{
  "n_experts": 80,
  "experts_per_token": 6,
  "d_expert": 96,
  "d_shared_expert": 0,
  "moe_layers": [1, 2, 3, 4, 5, 6, 7],
  "balance_loss": 0.0022,
  "balance_bias": true,
  "init_std_router": 0.0353,
  "norm": "layernorm",
  "norm_eps": 1e-06,
  "tie_embeddings": "early",
  "train_tokens": 419800000
}
Below are experts of layer 3 (counted from 0) of a mixture-of-experts language model. Rows are named up (a neuron's input weights, with its number) and show model dimensions 112-223. Each number is 128 + 24 x the weight over its row's rms, rounded and kept within 0 to 255. Numbers have three digits each.
Before each expert's rows: "comes after" lists some tokens at least twice as common just before its tokens as in all text. This comes from a sample of Wikipedia text that the model never trained on. Tokens count by the router's weight.

# expert 48
comes after: "| ", "201", "200", "–", "202", "."
up5:181139136104150123123100092117131124130121101113144119182123130195163085164127141122139107123125113114133151124153113160076132142129137178124162138157142174121103128088120129132149100116098194115143103149122120099100135133110106185132127184135093145137143124129110106147125144126104165102178129043159143113127155099170143142107107099118

# expert 60
comes after: "he ", ". ", "He ", ", ", "was ", "to "
up5:097101111132151141115191130125140153091146159116119101091149099108080170097127175149149139112117140126083117099125148110150155158117163091116131129120113101123114154147115132122124133150143152130162141152182124161077141137150125158115159127105118129093127134121102183134140110159139122095097145115154109089097141110132173117103140108155

# expert 43
comes after: "the ", "of ", "a ", "and ", ": ", "("
up4:049153125139122087142169125114126116143173118084157156156100148098120143105156147102134145115129153149139087170123104126133136109129114134106113121149121159102115161104145057107107167083100105147114148095132162124094115147149121107142172095123091128098158107147147176117138094099147147120154097134109093145142100122130160114185107151115

# expert 7
comes after: "\n", "\"", "St"
up5:133108114115118118145098101179171170111139113144121143098140124146163113104128093145148116142120141159076157135152098099132138110090130115111109113118141143139085110104144192141083142118176123175112153145106157150109132137136136134129124180134147135156103104116131104164144128133098135129114112144091143132145124190072156091175108094136

# expert 17
comes after: "| ", ") ", ")", " ", "|", "\" "
up1:139120095126125140134154118179128132150088140145106119117128125132213116092106134086130163115115132159107151095073141155098096154106115136119108074169163137128142134132160134125125121158149108116087130124110123087120134102176169104121149105140148139112141149141159128095108116140142078136140125099111118171168114136156162117116130122149

# expert 12
comes after: "\n", "\n\n", "|", ".", ")", "\n  "
up5:110111155122168122180093092147150134105084127132125121162115107107122141120119133129110120127141151102103101132136105113111142126116117145140136129139126110148154162116112112143127105125134148126147105100152102105165083099124144187122126126123125107122146147147118164089085100148137145139121145150158108125135193103115114137116130101150

# expert 68
comes after: "of ", "in ", "to ", "=", "is ", "on "
up5:147140136147158116112075141128132115158152145124116097104092148130137135130093109143130142134068135165105184168155195122114108129148108142162117111160124114138106123050141153138160146102106160153141116113130111095099120146087131127101122140143127144150127108113121087172154099132116114121164122100087136133126109130154151127140124127184

# expert 29
comes after: "the ", "a ", "his ", "The ", "s ", "to "
up0:128084119132138085123127154114113128169101170147116133144127103110137151122105143155144119143117128140128135113113134081140122104094149116114120126120116133106144093149096133149086172123148103115108132137128122155154156097157131114116095123193142149151102098080148136191121150095161140114107164123140125132135154148108122110154119106162

# expert 66
comes after: "| ", "(", ",", "; ", "–", ": "
up5:161089110198105123131095143117153100105096170088119146142130098147128111119100126126106145123107149144101127130151093126140155133082093102110130107106142054125108126115122141149105135129115120166129087138114113151161126148158126131096096125142143162111160129148152082113167102100126156145184154094111126126137133127139167142143158152145

# expert 20
comes after: "\n", "0 ", "1 ", "2 ", " ", "4 "
up1:134113135138114098107115121153157131105144128105115135169131131115105144117110103108165106149147132164100124120121091141120137129160166120133128152114143153154090144146095112125141116107162162131126100125152109135090101167137174145121124072112124146093116109124131173161121125155154113134104171125115103129162168147151116105128087176115

# expert 46
comes after: "| ", "|", "% ", " ", ",", "0 "
up10:165093145121147127141150124168142144093099100134120127117115089143118150135107131134130120113101157099124153129085082122134110110172165078095117164141141117154166141142105135128148139147045139131153119132140122157136114107116129074162141170176115096104134112114145075128084124126140086127129120122165167139119117088125132087132107100110

# expert 65
comes after: "of ", "'", "in ", "to ", "for ", "with "
up1:102137115142104096145094162117133126122130079181146132132157137167143111137115166157137127170143125129113104139167124080124138186167123103108146148160128100165109099126108143137133158095144172129142163129142133122111089146131125151100072154166083095122131141173117102120099128204099163129075100180141126117101122122130136106098133129132

# expert 11
comes after: "of ", "to ", "and ", "in ", "with ", "a "
up5:159114118138134112134144140131126119151121096097079108147112119117115127124153160110134167095119170132087108120137094132145122144112125147137155120172098122135134112096116107140147135131091132162142170121119156134114127116130102179103113165145129057071192115117144131110136137126154149142131119087094136168145109140138141125161115133154

# expert 22
comes after: "the ", "a ", "was ", "is ", "The ", "-"
up0:097111141121119116113170105152157144125120137145133139115163114116151159125101134138116118145101137089097118186173127084120127133126149091085140085108135143122134152124164146117110139142127143116148148096130131127146123176106172153124151165117133139171116110131117166132091150121154079083132150109165097148121108157085112115106116126107

# expert 8
comes after: "'", "of ", "in ", "and ", "for ", "at "
up5:144151113121131093141128160140140095114137150134136150144092116130106126141126145113118109105100111121110098090109111096105089104100117119124108123123152178131133132128150146112096120158142133117134127132150102110102111137117150129098084148141104167113158135122139160177144120155174130126099160074170182159106149142117138143142136134157

# expert 44
comes after: "| ", ".", "–", "-", "A", ":"
up10:124149108161089136127122171111143091103111088177147087132114138156135141161087160131123180146080126114138120139110150136126125113129138110128124115133099136139156133103121149121099174073093137113140125101152136107136165112106110116126101136122141177118126110139165137091107154124136154118128158151113134166103097153103145102129106120129

# expert 28
comes after: "| ", "|", "\n", "0 ", " ", "; "
up5:132158136109107137115120123111156190119143172137126100167141144127099087122135159103145159112140152105075132087131131139132115096133133113140137098150093143125105075139090127131167132137122165128168132179101084126074116149103116128126156146112139144141129113158118130156151160142121122125086141114111087105165129142135123135122113144114

# expert 30
comes after: "- ", ", ", ": ", ". ", "of ", "("
up5:107128123145126126132135124128122123087112111159121159144149150153134143130127160116153123110147124100119083149094139108115151167087125133143137127084180110140130149170117115142086148134120133117107165090154142140166091121106136146138087089154114155116130106079123092123122112169152129096134080138144119133122152125134101147151135107130

# expert 50
comes after: "\n", "\n\n", "|", "in ", "==", "==="
up5:154158137120110137107122145115116120125146105118117169105126161145119101146141086086118159162092132138089105101145092169088150133144155127138093138163137106126121121135117138136111150108106132070106086113161109120108150092094156129150106144144131123148103156097110129117131133139149129122108189150113123170150170168124132133142093086149

# expert 42
comes after: "\n", " ", ") ", "\n\n", "% ", "0 "
up1:090125149142108115072146143173131157088124118109132180143143155111149184136117098134161157099108128106105112135121106119130117128125139146080110128110111077140147158141109131188115149150138121149128135097141156132073138171117162145111144180125170106153142141107135169169131136123079108120137143132088115118117090123117093160157088115146

# expert 4
comes after: ". ", "in ", "as ", "to ", "of ", "with "
up5:101098123134128137136141137076134151162136135129131186141084108103119127132165119113145130059115146161111131093123139121167095160127128156126123125143124117147095127128107110112139107134163123113106107080082110107108147144099129107135153138147132134147104142162124145153191110135100129112144090128130105138137137165129154140128110152124

# expert 53
comes after: "| ", ".", "–", "201", "200", ","
up1:079154142092089148098152115118148125100139132120120135130126119171111185147139149135148143094128136101095134105108123131166094122128133096157153153132117125156121129078109133111161139104125106115126128124154134177173123121151104129129126144120101147101144139149125132113131146203162081109155136120133115147117086118084161114126145112120

# expert 72
comes after: "| ", "- ", ": ", "\n\n", "″", "No"
up13:130112148119159084151142150114125139115147127106149130113112176155089131144104161146096142093159138117166132103119118159111118108115112143145142133093123089101164161178134173148123126113075115133150138169154086099135128151116177101134141113154105157090125107143123145135202137141088114114094129075131117129179170140138114116151107079170

# expert 74
comes after: "|", "\n\n", ".", "==", ")", " "
up5:130114113097119128107110123136121144180117121090121154125111099159127152097069159098174102080139145092179097157112114132154123115134125164134113125143128126120106094135104138118137159091104143134131095111107157129140090144127118072123125128133147145137111140183117136123127135076109169124169124155084100127085129153124121147111102149121